Weights of a small mixture-of-experts language model, trained from scratch on English Wikipedia.
Size: width 160, vocabulary 15541, 13M parameters.
Experts: 16 experts in each of 13 layers, 64 SwiGLU neurons an expert, a softmax router.
Training: a variant of SOAP for the experts, 8173 steps.
Below are experts of layer 4 (counted from 0) of a mixture-of-experts language model. Rows are named router (the router's row for the expert), gate (a neuron's input weights, with its number), up (a neuron's input weights, with its number) and show model dimensions 0-159. Each number is 128 + 32 x the weight over its row's rms, rounded and kept within 0 to 255.
After each expert's rows: "mostly gets" lists some tokens that are sent to it at least half of the time. This comes from a sample of Wikipedia text that the model never trained on.

# expert 6
router [132 141 123 137  70 152  62 144 154 148  85 115 125 117 105 100 108 107  97 142 139 142 134 112 167  92 149 120 153 123  99  81 223 145 157 123  80 118  81  75 144 122 110 133 136 153 132 160  57 126 132 147 115 153 117 159  83 148 214  68 137  99 119  86 194 147  83 160 157 132 139 163 106 132 135  80  92 104 108 145  80 104 132  92  80 175 127 146  80 180 157 133 140  98 132  93 143 161 138 153 104 131 137 141 208 165  82 177 142 153 100 137 112 157 112 154 162 183 165 135  94 125 136 179 165 132 117 157 178 168 175 133 168 136  91 100 140 151 122 166 126 165 139 121 100 100 156  46 132 141 152 130 180 116 178 115 146  66 116 155]
gate0 [189 196  77 128 109 128 108 107  83 132 122 148  81 125 130 141 107  78 125 145 151 117 116 108 115  46 139 124 158 187 153 120 100 164 137 109 118  89  95 109  86 158 151 180  79  27 126 130  99 127 200 142 114 162 153 130 143 157 175  78 111 135 100 148 116 113  92 153 164 107  97 150 147 105 116 138  95 158 104  96 100 139 117 118 108 118 101 138 121 156 129 109  77 144  98 153 185  85 166 179  72 158 108 106 151  54 136 156 161 106 132 109 141 110 144 201 181  92 167 115 107  67 144 130 184 130 122 126 125 142 109 134 130  86  70 152 127 174 104 191  66 120 144 167  76  98 123  95 141 126 159 140 183 147 150 108 105 117 127 110]
up0 [102 165  98 120  53 205 130 100 158  72 158 119 173 121 161  97  97 121 141 159 150 175  95  81 158 126  97 114 136 152 127 136 125  75 110 166 175 149 143 100  90 110 129 171 137 176 166 116 132 100 122 175 142 137 110 123 172 117 104 169 168 147 124 192  86 126 131 147  86 160 140 159 107 111 150 145 135 135 129 143 186 150 124 167  52 111  94 117 131 124 112 172  65  86 132 219  88 118  73 138 119  87 142 138 122 122 166 149 124  77 159  87 175 128  88 103 105  73  99 122 128  93  68 136 121 116 149 179 102 143 108  70 102 140 165 107 112 225 109 111 143 109 133 112  80 165 168 175 135 149 132 101 100 148 139 161 110 141 155 126]
mostly gets: "018", "012", "022", "014", "011", "005"

# expert 2
router [132 110  91 139  57 166 114  99 194 128  97 135 132 103  66  54  96 144 180 187 107 177 143 166 145  95  46  98 137 158 158 102 135 135 137 120 107 104  98 102 101 123 116 106 146 119 205 131 102 187 132 123 132 145 116 149 123  84 137 117 167 115 171 123 170 147 118 208 118 143 198 178 107 146 142 139 139 155  77 140 101 149  78 125 172 154 104 101 149 125 172 136 172  86 122 110 173  88 155  87 122 133  81 131 137 159 137 164 144 124 141 148 136 154 126  72 174 161 106 148 138 118 133 152 135 175 175 119 147  78 142 161 129  84  95  93 105  93 118 159 199 105 159 122 109  94 148 120  66 130  63 138 154 149 187 149 151 119 110 135]
gate13 [114  86  72 135  93 128 118 113 171 138  98 183 128 129 172 137 145 124 185 175 156 163 166 132 191 144 125 169  94 148 120 118 124 116 109 136 110 188  76 134 181  89 113 148 116 111 159 161 110 181  96 186  97  57 151 137 149 104  82 124 147 116 102 166 135 134  83 196 151  86 150 133  97 119  66 101 155 128 154  97 101 102 167 138  98  97 116  88 149  77 158 149  89  63 114 136 114 118 157  78 135 121 145 127 106 107 145 140  83 134 119 119 147 123 170 119 118 110  54 100 156 128  84 120 109 103 123 151 168 137  92 170 136 107  88  81  95 168 109 155 169 101  55  64 106  68 151 116 149  90 130 111  79 183 111 166 120 177 152 107]
up13 [ 84 142 118  94 174 150 180 133  67  85 138  98  88 131  66 131 153 153 200  72 110 116 145 126  76 175  63  91 141 174  87 102  76 103 172 160 136  68 146 115 116 181 105  76 166 158 151 118  82 144 169  60 107 174 135  93 149  78 160 110 115  92 119 144  66 171 147  90 110 160 107 102 164 158 156 198 193 155 105 113 108 131 112 116 136 133 151 115 131  77  87  97 209 118 164 111 137 133 158 177 148 131 131 174 115  98 129 173 155 150 155 158 181  98 153  69 129 119 135 112 133 152 168 115 147 116 137 171  95 123 148 142  92 110 130 165 153 125 128 108 126 140 152 173 109 141 125  84 107 141 129 109 115 163 130  99 153 101 134  99]
mostly gets: " \"", " W", " E", " w", " A", " d"

# expert 1
router [ 91 198  99 111  96 164  89 124 193 125  89 132 138  98 135 127 121 173 176 150 150 154 152 107 127 121  77 129 116 132 105  93 133 114 105 115 123 130 117 205 121 122  84 111  85 169 125 159 134 166 157 114  29 109  75 141 143 110 109  73 159  81 153 128 211 123 101 178 120  97 138 145 109 176 112 103  79 110  77 129 130  85 123  75 135 101 121  74  94 180 125 125 142  73 115  81 158 141 127 117 124  99 110 134 123 109 146 191  92  45 178 141 125 182 120 132 142  98 138 127  98 100 181 131 132 162 147 147 174 123 140 168 124 107  85 152  87 146  87 147 163 105 156 128  98  89 133 181 109 111 106 123 151 128 134 179 158 113 163 199]
gate0 [120 109 121 103 113 107 137 164 184 195 130 129 118 124 124  95 167  91 108  94  99 164  82 139 119 152  92 135 154 173 131 127 146 105 150 110 100  90 128 161  98 124 132  87 138 126 114 109  77 170 111 120  88 106 124 192  65 147  75  76 189 100 126 122  51 118 150 165 109 133 155 120 133 145 140 123 159 147 101  89 173 126 107 141 141 122 142 163  93 106 204 129 112 117 152 111 168 168  99 135 167  98 109  94 122 153 174  93 146 133 149 154  84 117 125  90 142 152 138 146  73 199 192 150 142 151 126 103  80 146 134 117 178 133 154 149 111   0 124 105  93 144  77 121 158 119 134  74 153 137 124 144 152  90 139 194 162  69 119 179]
up0 [154 145 127 159 113 172 100 130 150 142 141 118 127 131 118  58 139 133  73 144 100 157 166 126 130 111 117 161  91 162 124 104  96  80 113  92 155 184 126 152 131 135 134 135 126 106 152 116 147 147 164 102  90 178 101 149  77 186 150 162 188 134 132 192 121 140 140  90  73 113  63 105  75 130 103 123 120 140 108 131  58 126 130  80 148 117 102 156 148 142 129  46 181  45 119 115  77 118 110 133 119 115 135  68 102 112 191 113 118  71 182 132  98 144 123 138 106 166 145 114  93 155 211  78 188 131 119 101 111 167 102 120 144 119 111 130 100 150 206 187 118 145 137 131 120 166 102  85 192 125 112 109 135 116  79 146 155 109 160 167]
mostly gets: "as", " had", ", and the", " be", " are", " about"

# expert 10
router [ 55 125 120 186 119  99 114 107 126 110  99  33 132  76 108 103 115 176 135 129 115 206 157  62 146  91 102 117 172 135 103 133 117 115 138 117 106  85 105 151 162 145  67  92 116 145 142 152  99 133 120 166 117 105  65 123  58 167 101  91 166 118 205 123 125 134 104 119 143 106 151 104  94 105 138 158 155 101  94 137 119 138 115 149 125 117 100 132 146 122 150 130 147 138  86 115 119 138 124  92 161 129  87 172 158 135 101 135 112 108 158 188 139 149 114 143 161 178 138 112 120  92 160 170 153 146 128 151 162  65 156 148 126 103 127 102 178 172 136 116 160  48 157 124  87 106 152 134  97  91  81 167 179  90 138 126 114 103 172 244]
gate0 [ 52 125  72 157 131 182 166 237 148 120 137  85 178  78  99  94 121 201 159 124 115 109 139 160 112 160 154 110 113  63 146 105  90 135 104 125 149 158  91 161 127 112  86  99 178 127 176 118  87 136 124  91 140 141 128 126  91 102  85 165 132  94 132 164 147  90  84 176 103 153 110 120 111 115 108 136 115 162 136 115  94 144  89 155 122 148 104 108 150 181 129 124 154  80 171 102  98 141 120 124 153 135 158 153 107 125 166 185 101 130 121 148 130 158  87 175 140 106  80 153 119 161 154 130 152  63 153 117 184  92 116 189 116  80 204 112 165 160 117 132  91  83 173 160  80 175 101 154  94 158 128 170 122 146 137 101 114 108 164 148]
up0 [152 130 147 119 187 111 157  29 104 143 109 155 122 100 191 104 173 145  65  90 169 152 108 120  99 136  78 116 152 195  85 105 177 157 103 133 179 100 167 144  14 104  98  87 105 109 161 105 115 184 104 119 159 106 156 151  65  83 160 129  89  90 104 101  71 126 164 128 157 119 133 121 155 162 161 129 124 162 141 111 178 183  42  89 177 123 165 155 116 128 144 129 102 119 112 133 160 134 121  97  84 115 123  74 132 134 160  71 147 144 132 127  92  83 148  83 166 109 126  79 160 130 104 178 103 124 137 108 146 116 133  90 144 135 138 143 102 125 140 150 150 162 150 156 164 125  84 139 144  98 164  94 132 154 142 150 133 143 129  99]
mostly gets: "\"", "\".", "ing.", "es.", " him", "ation."

# expert 11
router [115 138  78 121 139  80 165  90 167  96 101  92  73  98 102 136 165 164 126 114 128 121 147 120 144 181  53  85 148 106 115 105 162 157 169  95  75 102 147 157 104 117 141 102 129 140 139 132 122 160 131 119 116  60  73 123 103 176 139  43 135  69 136 108 143 154 104 132 159  94 132 102 173  60 147 145  85  82 126 203 101 137  97 139 140 152 103 124  92 149 128 163 132 135 162 120 123 154 172  98 137 104  89 120 171 145 114 117  99 135 122 122 136 103 154  85 103 215 124 156 117 105 101 131 174 120 153 142 143 139  88 135 143  72 110 164  68 124 198 147 176 141 170  38 126 104 133 185 128 179 113 192 100 136 154 132 100 133 116 119]
gate0 [ 83 177  91 147  94 113 186  91 152 151 143 133 114 142 130 110 255 191 137 146 133  80 126 140 167 159 152 156 145 134 125 114  67 130  86  88 122  87 162  74 100 119 147 100 133  67 112 140  85  95 126  83 121  89 152 126 156 110 151 159 169 109 112 132 159 131 142  89 113 122 143 110 160  87 185  99 130 106 114 176  67  79 119 184  57 164  96 100 125  80 118 149  98 162 159  83 124 202 144 111 136 120  80 118 143 116  98 148 126 120 176 125 136  88 154  96 121 135  97 112 140  85  68 124 146  89 101  76 148 118  92 132 133  92 109 136 115 118 104  85 123 142 150 125 120  67 173 122 143 141  84 134 114  70 156 155 124  83  88 110]
up0 [128 172  94 122 116  95 112 120 115 118 121 185 127 146 145 155 120  73 108 185 116 168 156 161 106  84 165 149 101 148 157 121 143  85 147 170 139 119 124 125 122 132 100 196 153 226 137 113 155 163 173  86 121 160 116 142 134 131 150 136 163 153 144 135  76 107 182 192  95 124 184 134 160 118 132  93 115 151 124 111 132 137  77 150 170  70 145 124 160 136 141 128 191 113  95 149 142  64 111 152 144 111 150  72  81  89 144 136  71 106  73 100 145 144 199 149 104 122 170 121  83 110 187  78 145 145 120 106 153 132 174  70 124 106 133 104 160 139 184 113  96 101 112 122 127 140  92 100  84 160 158 144 122 135 192 150 101 134 171  38]
mostly gets: " work", " Be", " song", " had", " would", " book"

# expert 9
router [ 71 141  95 211 105 135  79  88 142 129  66  78 143 109 133 119 151 173 113 154 154 145 135  97 158 137 119 117 131 136  73 104 126 137 109 161 124 107  62 182 172 156 102 106 115 130 116 212 118 118 154 114  64  70  93 131 101 112 126  68 184  96 159 139 160 111 130 135 126 131 163 170  66 124 122  64 153  97  62 128 128  87  82 162 166 120 109 167 158  99 112 152 140 113  97  93 147 101 142  80 167 115  94 140 211 161 152 145 109 127 140 125 153 143 170 152 134 132 139 167  97 117 179 149 118 179 135 173 156 119 146 172 144 131  81 140 130 177 156 136 133 117 137 138  82  95 140 181 124  75 136 141 203 123 124 132 115  83 137 177]
gate0 [ 89 153 169 164  62 107  63  87 152 119 105 216  94 109 160 134 126  93 115 185 128 128 102  72 111 167 143 151 103 141 196 183 106 132 178 135 117 117 127 165  68 129 168 168 109 125 177 110 138  88  79 117 102  93  97 172 112 125 158 157 139 117 134 121  77 113 160 125 183 130  90 137 161  81 107 106  96 112 111 129 161 141 149 130  83  90  95  97 135 105 147 103 123 144 144 132 140  99  95 121 116 161 134  85 151 198 106  91 150  96 152  91 155 147 193 109 140 131 128  90 123  42 113 121 161  70 101  69 174 127 117 132 140 153  92 135 145 100 128 130 134 155 107 132 108 151 103 147 183  79 116 166 127 167 136 188 196 120 165  89]
up0 [ 99 129 106 152 139 124 121 107 111 177 118 118 164 137 105 128 158  62 126  97 105 131 111 120 171 135 122 132  72 123 122 153 118 108 119 146 142 113 132 125  98 120 118 102 160 175 175 161 104 134 136 166 141 143 166 133 160 142  99 134  76 114 104  70 206 158 203 133 162 159 103 114  86 157  76 108 166 174  77 118  97  64 159 102 155  81  78  81 134 137 120 156 143 167  88 136 173 173 165  74 147 171 199 134 153 111 136 137 109 131 109 153  85 139 180 105 120 178 122 158 105 164  72 126 177 159 169 174  68  95 182 124 111  94 132 116 119 132 159 126 122 146  57 150 149 125 129 108 125 122 160 154 207  67 112 163  62 137 154 131]
mostly gets: " and", "s and", ", but", ", and", "er,", "s,"

# expert 8
router [143 144 117  92 126 193  80 152 145  92 156 138  61  96 142  90 107  80 116 176 103 128 122 135 164 185 123  80 132  28 157 107 125 125 156 140 142 111 125 148  61 131  91 112 135 166 170 161 106  87 136 173 149 101 105 108 108 135 186 124 179  96 120  94 145 107 138 116 136 173 176 126 119  73 174 145  80 123 158 150 193  81 129 133 160 157 115 160 129 147 160 125 159  84 121 134 195 158 179  99 140  80  72 157 166 140 111 137 127 118 134 177 179 137 124  82 143 103 126 141  78  62 161 140 132 108  66 164 145 142 175 128 167  78 133 115 127 108 141 126 159 100 147  99 102 157 166 155 144  94 164 136  81 150 119 156 149  62 130  98]
gate0 [113 142 108 139 183 160 170 122  97 132  97 119 108 138 122 163 118 149 194 124 124 102 102 136 130 144 146 171 146 118 127 129 195  89 108 156 104 120 121 153  87  92  84  84 183 101 154 179  83  63  84 141 130  95 105  99 118 137 160  92 100 106 150 137  88  77 149 110 177 208 139 166 115  91 165 140 121  72  88 194 142 120 159 120  89 131 171 177 109 139 104 106 100  99 127 112 211  97 120 162 116  60 116 145  92 188  83 137  94 194 149  81 136 129 150 150 122 136 125 113 104  98 192 198 114 142  98 153 116  83 118 108 107 136 170 115 176 145 156 188 103  94 136 157 142 122 134 134 176 100 158 164 106 156 132 150  92 136 169 139]
up0 [ 64  80 132  79 115  94 135  88 186 145 184  86 115 115 131 128 158  66 166 114 149  79 134 137 162  88 120 148 115  91 136 171 144 162 111 119 100  99  85 153 127 148  99 223 120 117 125 161 108 200  78 150 144  87 134  91 151 138  94 101 108  87 117 110 134 142 112 139 123 141 142  85 146 102 127  75 145 140  92  85 171 115  97 165 159 201 133 106  75 132 159 114 138 138 176 152 139 182  49 175 153 204 137 155 196 139 142 122 145 123 132 185 110 127 103 160 168 152 152 140 157 140  79  89 112 111 123  95 178  90 146 155 156  70 138 124 123 182  97  94  72 103 119 111 112 141 110 110 107 193 121 108 123 113 134 126 133 109 149 124]
mostly gets: " Car", " | .", " national", " inter", " *", "% | "

# expert 7
router [ 87 146 128  96  51 140  76  96 166 116 109 154 106 101 105 115 175 117 176 199 153 146 156 120 128 131  88 157 138 125  75 110 158 111 139 122 123 119  99 112 113 159  92 129 138 152 116 123  99 152 170 157  70 110 131 136 147 146 145 116 158 110 133 119 185 124  44 153 164  89 153 185  73 150 113  38 115 142  78  88 164 114  94 116 184 116 135 148 118 139 145 128 159  83  54 166 125 166 136 110  66 127 104 165 134 141 198 172  92 105 119 110  92 180 147 118 160 125 125 139 115 128 125 128 172 108 186 142 175 118 158 167 186 121  91 105  43  96 135 148 126 108 121 129 100  96 153 128  96  87 127  87 127 123 152 146 163 122  56 147]
gate0 [116 134 131 163  86 148 153 112 110 141 144 148 167 109  88 144 112 107 135 184 177  97 156 139 168 174  58 152  98 161  92  65 141 130  86 126 123 168 132 144 176 158 107 130 152 107 111  90 156 108 139 130  49 105 145 144 146 116 107  88 129  99 163 169 122 129  97 133 107  91 127 109 110 148 127 100 119 146 115 178 118 140 140 129  90  99 153 125 128 124  85 129 118  84  54 100 152  95 170 164 171 125  95 164  94 104  55 149 133  16 114  86 106 172  98 124 123 120  93 163 127 178  86  95 169 126 143 163 168 108 135 137 153 158  78  86  94 114 123  93 150 124  69 118 116 112 194 101 137 144 175 193 153  75 135  96 156  90 154  66]
up0 [156 119 121 142 127  77 209 102  83  79 176 187 140  73 128 139 109 141 107 119 106 138 102 130 114 140  73 132 141 148 147  89 153 159 147 127  65  75 147 142  93 132 157 113 159 149  72  82  72 158 149 153 113 178 146 134 115 111 165 125 137 121 151 115 102 178 208  48 107 122 115 101 184 119 150 139 119 115 187 175 148 147  56 158 143 149 110 144 127 129 146 150  93 103 123  70 105 130 120 167 103 147  80 175 128  87 151 106 198 145  98 149 107 124 118 117 135 154 127  97 143  97 142 174 156 120 123 121  96  91 153 147  87  90 153  48  93  85 169 101 143 150  94 149 109  80 163  94 142 109 113 127  61 171 112 132  94 173 129 102]
mostly gets: " to", " in ", " and", " to the", " was", " from"

# expert 5
router [ 30 164 134 176  93 103 137 153 122  72 100 117 108  95  57  66  87 158  96 141 128 158 183  84 151 137 114  63 139 113  99 126 122 158 128 125 122  73 121 109  86 171 132 129 111 170 167 206 147 167 105 135 118  90 130  96 126 227 164 126 153 133 125  98 137 208 120 136 155 150 210 161 132 132 165 145 105 126 108 134 197 126 120 171 171 149 102 118  86 130 167 137 160 115 105 149 141 113 133  82  92 132  91 157 155 121  82 140  90 117 155 121 150 151 123  92 167 136 109 164 113 120 163 167 152 135 195 200 149 150 130 163 141  94 148  89 122 147 156 142 167 138 137  91  97 103 124 128  95 109 127 188 140 147 148 151 145 126 111 134]
gate13 [201 139 136 170 118  90 135 161 134 134 165 136  77  91 145 152 150 134 134 113 128 144 104 115 112 185 128  84  57 187 146 101 142 178 148 115  61 122  75  89 174 188 174 153  90 140  62 175 170 152 133 124 122  88 147 164 148 134 115 149 112 106 127 120 148 129  97 109 165 115  86 144 148 142 132  70 141  97 122 112 106 135 142 149 149 124 143  70 120  82 151 147 129 164 120 139 136 159 128 173 166 178 144 130 124 114 155  53 124 103 183 135 208 125 167 143 121 114  78 140 187 156 161 120 148  83 142  84 172 152 168 107 126 135 119 119 148 151 141 179 178 164 163  70 130 141 153 121 122 167 204 164 103 158 108 167 111  80 145  72]
up13 [115 157 130 156 130 113 120 204 104  75 121 152 150 144 138 179 187 130 194 116 163 139 152 139  99 139 139 134 101 148 130 129 107 162 127  80  92 119 144 143 136 164 218 168  87  92 124 111 127  48 104 141  89 121  73 172 146 193 118 138  99 179 118 118 131 143  87 180 172  85 109 105 159 100 105  73 142  41 123 122 151 108 146 115 123  69 177 137  95 111 109 131  48 172  59 119 142 113 127 178 161 172 192  94 104 145 121  77 152 123 108 143 152 164 135 125 194  91 109 115 116 138 134 136 133 157 143 132 109 108 103 154 147 134 120  99  93 143 157 132 138 161 173  83 143 103 120 111 102 154 209 156 150 142 140 165 119 102 120 112]
mostly gets: "\n", "\n\n", "| ", "===", "==", ")."

# expert 14
router [139 135 125 120 111  85 120 136 117  91 137  98  90 127 129  60 109 105 149 163 125 137 114 142 124 164 138  96 155  64 115  91 151 142 155 104  69 112 114 127  45 116 110 113 140 106 167 156  92 191 160 155 152 124 147  67 154 133 164 144 153 109 108 107 169 193 122 111 135 172 183 120 148 101 161 116 110 153  70 153 189  67  41 158 147 190 122 161 126 126 196 168 191  63 107 140 125 102 135 111  68  91 129 152 135 135 155 162  87 135 137 158 160 137 132 131 108 147 127 102 114 125 147 162 175 126 122 165 157 117 162 124 181 119 121 120 137  94 134 171 125 101 128 108 140 124 143 101 111  77 128 220 112 167 176 188 180  99  90 122]
gate0 [134  70 158 135 134  85 166 130 145 165 139 123  75 131 149  95 147 126 150 119 132  46 188 159 159 123  68  69 108  24 144 100  69  95 108  91  96  88 154 123 132 136 108 153 142 155 123 159 100 151 113 102  82 170 143 121  91 130 162 134 147 151  89 108  83 139 107  65  87 120  85 138 136 154 178  99 120 164 109 119 105 133 197  94 126 142 161 101  60 126 156 208 118 119 132 145 143 151 147  98 127 117  83 110 134 123 160 106 116 120  99  99 100 136 183  81  96 123  97 149 120 139  98 125 135  85 178 152 141 103 158 125 150 103  80 150 156 136 111 158 101  88 148 144 188 110  55 152 135  82  90 144 119 174 134 139 189 159 130 176]
up0 [106  77 136 143 138 122 171  83 147 135  94  96 188 161 107  92 101 157 186 116 112 167 172  80 130 110 162 158 128 173  85 150  93 161 103  40 123 195  96 143 197 157 131  80 159 189 123  91 123 103 149 188 153 132 142 129  92 128  87  95 135 159 178 167  54  92  95 192 111 132 140 164  94 107 176  95 162 158 132  80 136 105 100 106 108 122 124 117 123 140 117  92 121  95 101 144 150 119  98  81 139 145 132 121 120 126 197 138 128 171 109 165 148 105 125  84 176 127  87 128 141 121  47  90 111 135 159 187 118 160 147  86 124  38  97 143 113 136 135 130  92 152 152 105 135 132 131 101 136 144 138 154 112 143 106 132  96 119 148 175]
mostly gets: "\n\n", "===", "==", "- ", " ===", "===="

# expert 4
router [159 155 110 104 145 167 129 126 180  61 130 134  62 112 155 156 175 107 136 154 128 127 153 184 154 154 114 113 114 117 159 102 124 211 178 102 122 101 110 127  36 114 125  91 103 132 174 109 112 121 166 175 153 105  91 109 133 153 151 109 136 111  90  67 129 169 136 150 152 135 153  97 154 106 110 145 136 119 125 135 186 114  68 158 195 181 106 159 112 120 172  70 153 138 138 119 133 147 174 121 133  67  92 140 166 115 153 117 115  97 135 166 153 147 183 105 189 139 185  83  40 123 146 164 125 123 161 108 145 125 166 113 143 102 128  52 130  62 178 117 113 126 139  91 102  97 149 118 142 118 136 176  82 164 115 149 143 115  74 116]
gate0 [131 131 137 131  67 120 143 146 176  17 171 163 109 125 178 172 160 136  94 142  59 160 112 104 162 139 112 108 217 139 152 127 155 104 108 115 137  96 140 101 100 137  79 164 186 124 109  59 190 109 113 114 118  53 154 106 162 149 100 165 127 122 109 151 147 156 160  81  64 108 146 102 128  65 111 125  52  87  95 130  99 115 127 142 120 186 132 176  88 116  63 138 123 154 179 157  68 136 132 117 146  78 132 131 104 125 147 129 115 181 103 157 129 133 144 107 144 140 164 140 147 178 141 177 102  98 126 113 119  96 128 173 159  97 108 115 124 156  90 106 124 130 152 103  83 149 108  96 108 147 188 117 149 160 127 149 171 143 107 144]
up0 [174 138  90 143 123 153 124 113 150 135 139 122 137  85 119 159 145 133  91 167 165  85 131 172 152 139 109 141 142 180 123 199 176 140  49 132 120 143 184 104  61 140 135 152 159 122  77 125 107 108  97 103 125 125 160 141 143  90 176  57 151 115 102 103  78 131  96 115  90 136 169 110 167 109 137  74  74 135 143 151 115 147 131 212 152 111 126 139 141  93 160 112 150 112 138 115  79 178 116 128 168 171 135  73 181 127 150 151  88  86 104 109 112 107  90 109 206 128 130 114 147 169 100  95 118 138 112  61 125  99 140 142 224 135 148 194 108 135 153 138 139 151 159 132 140 113  62 113 138 147 182 122 176 172 137 140 109 124  68  94]
mostly gets: " of the", " from the", " and the", " Car", " Red", " St."

# expert 3
router [103 131 101 156  70 108  71  94 158 110  72  79 112  59 131  98 161 159 123 140 145 130 189 101 158  96 122 141 203 149  85 114  94 135 133 126  80 113 134 134 146 128 104  47 123 165 163 166 122 161 167 132  89 100 116 109 115  91 131 130 180  76 158 132 113 129  79 154 132  81 144 154 106 133 158 124 148 162  99 139 116 110 126 101 146 126  90 105 101 113 136  89 137 119  93 154 145 105 118 118 184  88 168 165 211 191 113 132  95 116 152 180 159 110 114  75 146 137 150 134  78  85 114 169 139 198 195  94 160 122 141 170 118  99  84 105 174 151 100 128 116  58 150 154 106  97 149 178  82  93 128 116 187 123 147 133 126 109 100 163]
gate0 [125  92 168 163 115  86  71  95 197 167  98 101 106 107  98 191 127 117 162  77 155 135 121  91 136  55 157 107 138 168 184 133 115 137 170  88 101 128 116 134 169 129 180  87 136 120 199 151 112 129 132 181 135 114 123 109 106 129 170 149 154  93 135 132 144 138 133 157 154  69 104 154 110 199 132  71 144 133 126 105 112 115 100  84 137  89 119 163 122 154 184 100 135 191 134 114 110 102 138 116 113 144  81 147  99 137 139 154 101 148  96 136 112 141 148 167 111 102 178 108 100  89  73  55 183 138 128 137 105 144 161 131 148  93 119  93  94 186  76 105 139  97 131 111 129 113 138  95 101 124 169  41 208 145 178 135 101 107  91  95]
up0 [106 145  87 145 139 150 112 143  76  72 150 107 112 117 169  66 146 100 111 175  41 113 118 204 118 151  99 159 126 159  87 134 132 170  93 126 129 116  92 128  92 128 126 134 188 109  89 115 178 113 167 107 131  86 135 148 152 123  67 110 135 131 132 124  86 104  87  89 120 156 146 139 108 108 140 168 112  94 155  99 108  83 105 192 103 173 185 114 157  56 110  83 132 156  80 156  81 130  97 113 116  79 127 163 175 147 121  81 211 155 145 112 128 136 168 130 117 153 156 140 173 178 192 138 111 127 148 137 133 115 140 102 149 155 116 115 142 128 216 128 147 168 122 129 123 123 137 133 190 165  78 150  63 137 170 129 138 143  71 109]
mostly gets: " up", " end", " found", " out", " round", " back"

# expert 15
router [127 175  73 150 129 143 142  91 136 122 127 145  98  96 155 160 166 110 104 158 120 149 138 148 142 145 117 141 141  99 108  83 197 152 197  67  69  90  96 122 101 160 115 141 127 150 163 105  83 140 150 175 160  88  89 156  96 185 148 107 164 138  85  90 138 162 134 135 179 136 145 151 117 149 129 114 121 119 124 190 133 148 136 125 146 197 135 160 113 186 132 158 153 105 170 139 151 137 158 144 149 115  98 129 156  96  76 161 154 123 110 166  73 146 166 144 184 195 200 104 126  78 162 170 132  83 145 139 154 142 201 136 159 107 127  88  62 123 197 154 178 163 141  53 120  97 186  92 117 167 116 137  96 144 117 139 101 131 152 125]
gate0 [106 115 158 113 144 129 133 124 167 201 147  74 100 200  56 139 123 118 129 165 145 122 132 143 143 155 117  72 159 111 146 163 144 174 168 164 108  94  98 171 169 131 116  80  80 148 179  91 136 190 154 159 147  78 128 118  88 125 179 112 126 140 124 136 101 100 107  96  83 124 135 176 133 145 115 133 166 132  89 114 178 156 168 129 218 105  97 129 163 148 149 163 176  86 135  80 138 140 138 134 146 107 117 134 121 139  99 100 147  69  90 202  61 174 169 159 137 136 123 115  79  91 129 162 145  52  64 152 117  54 139 113 140 163 129 130 141 144 108 135 120 159 107 122  80 128 159 183 109 108 126 116 125 148  92 123  69 119 164 122]
up0 [136 165  88 128 118 115 218  61 111 192 170 154 101 154 108 107 133 129 157 104 127  89  71  99 161 102 113 147 130  95 137  80 126 161  92 124  95 162 106 111 112 118 104 101 134 112  52 104 154 152 157 131  96 132 140 139 134 134 109 135 142  94 112 149 147 147 132 137  70 101 140 153 150  79 112 166 118 165 149  91  69 167 131 198 118 135 129 146 102 118 155 163 122 145 107 110  62 139 121 165 168 126 108 163 134 128 116  57 132 199  80  92 129 125  84 100  95 173  90 135 150 119 129 204 156 106 128  65  71 115 135 117 185 139 136 119  88  91 108 113  76 116 174  59 167  71 101 110 137  89 144 115 191 100 110 104 105 155 116  91]
mostly gets: " Ch", "g", " Th", "% |", " Sch", "m"

# expert 0
router [ 97 178 134 119 127 101 148 129 127 100  81 155  45 103 101 139  87 145 117 114  32 145 148 142 170 146 122 144 136 103  75 106 124 140 191 140  74 111  87 118 135 128 131 118 113 160 140 128 111 157 127 114 119 104 134 111  67 123 138 137 138 135 129  72 130 195  81 113 196 102 187 122 144 113 138 119 116 143 143 138 150 123 123  98 124 165  96 127  69 102 111 161 143 100 137  57 138 168 217 142  69 129 108 143 167 187  89 130  91 115 129 121 102 152 145  80 131 162 160 149 100 122 155 160 166  99 152 162 163 161 113 123 137 109 157 172  71 112 141 189 135 169 139 100  96 125 169  73  59 150  90 151  57 120 136 148 147 123  80  73]
gate0 [ 98 165 113 134 167 134  89  70  77 117 192 131  99 102 154 132  89  91  83  97  63 154  92 144 148 121 127  77 153 100  84 109  89 146 158 166 114 159 134 182 135 105  97 171  80 165  97 178 193 216 158  98 108 162  94 124 106 154 111 136 105 143  87  90 174 124 139 130 145  73 159 105 178 133 117 102 117 139 144  93 139 144 161 129 149 137  60 128  89 160 138 182 154 151 140 100 102 154 148 127 116  96  85 162 121 157 126 118  80  92 172 102  79 146 131 120 101 120 131 139 105 121 125  97 117 149 117 149 125 120 146  67 179 115 176 179 109  84  92 165 151 131 165 126 100 165 100  80 165 181  92 135  89 109 103 177 187 108 137  83]
up0 [163  92 143  92 106 125  96 113  95 104 132 137 134  86 131 106 135 135 125 162 139 118 125 132 121  84 144 126 153 143  49 121  70 151 157 127 112 140  84 171 110 103 147 145 111 159 125 146 132 144  67  80 136 201  93 148 129 175  99 163 134 171 159 119  93 181 118  98 117  97 136  97 145 133 119 108 142 108 135  83 138 174 179 164 247 168 139 100 129 139 140  64 122 140 147 140 107  66 119 125 106 151  69 102  93 123 121 163 161  95  84 168 133 175  55  98 163 102 138  98 107  81 148  78 127 138 128 126 158  96 140  53 198 137 133 105 142 100 115 124 138  90  42 174 115 143 160  95 103 127  82 151  65 131 130  92 141 134 125 102]
mostly gets: " Z", " She", " International", " Sch", " Pre", " John"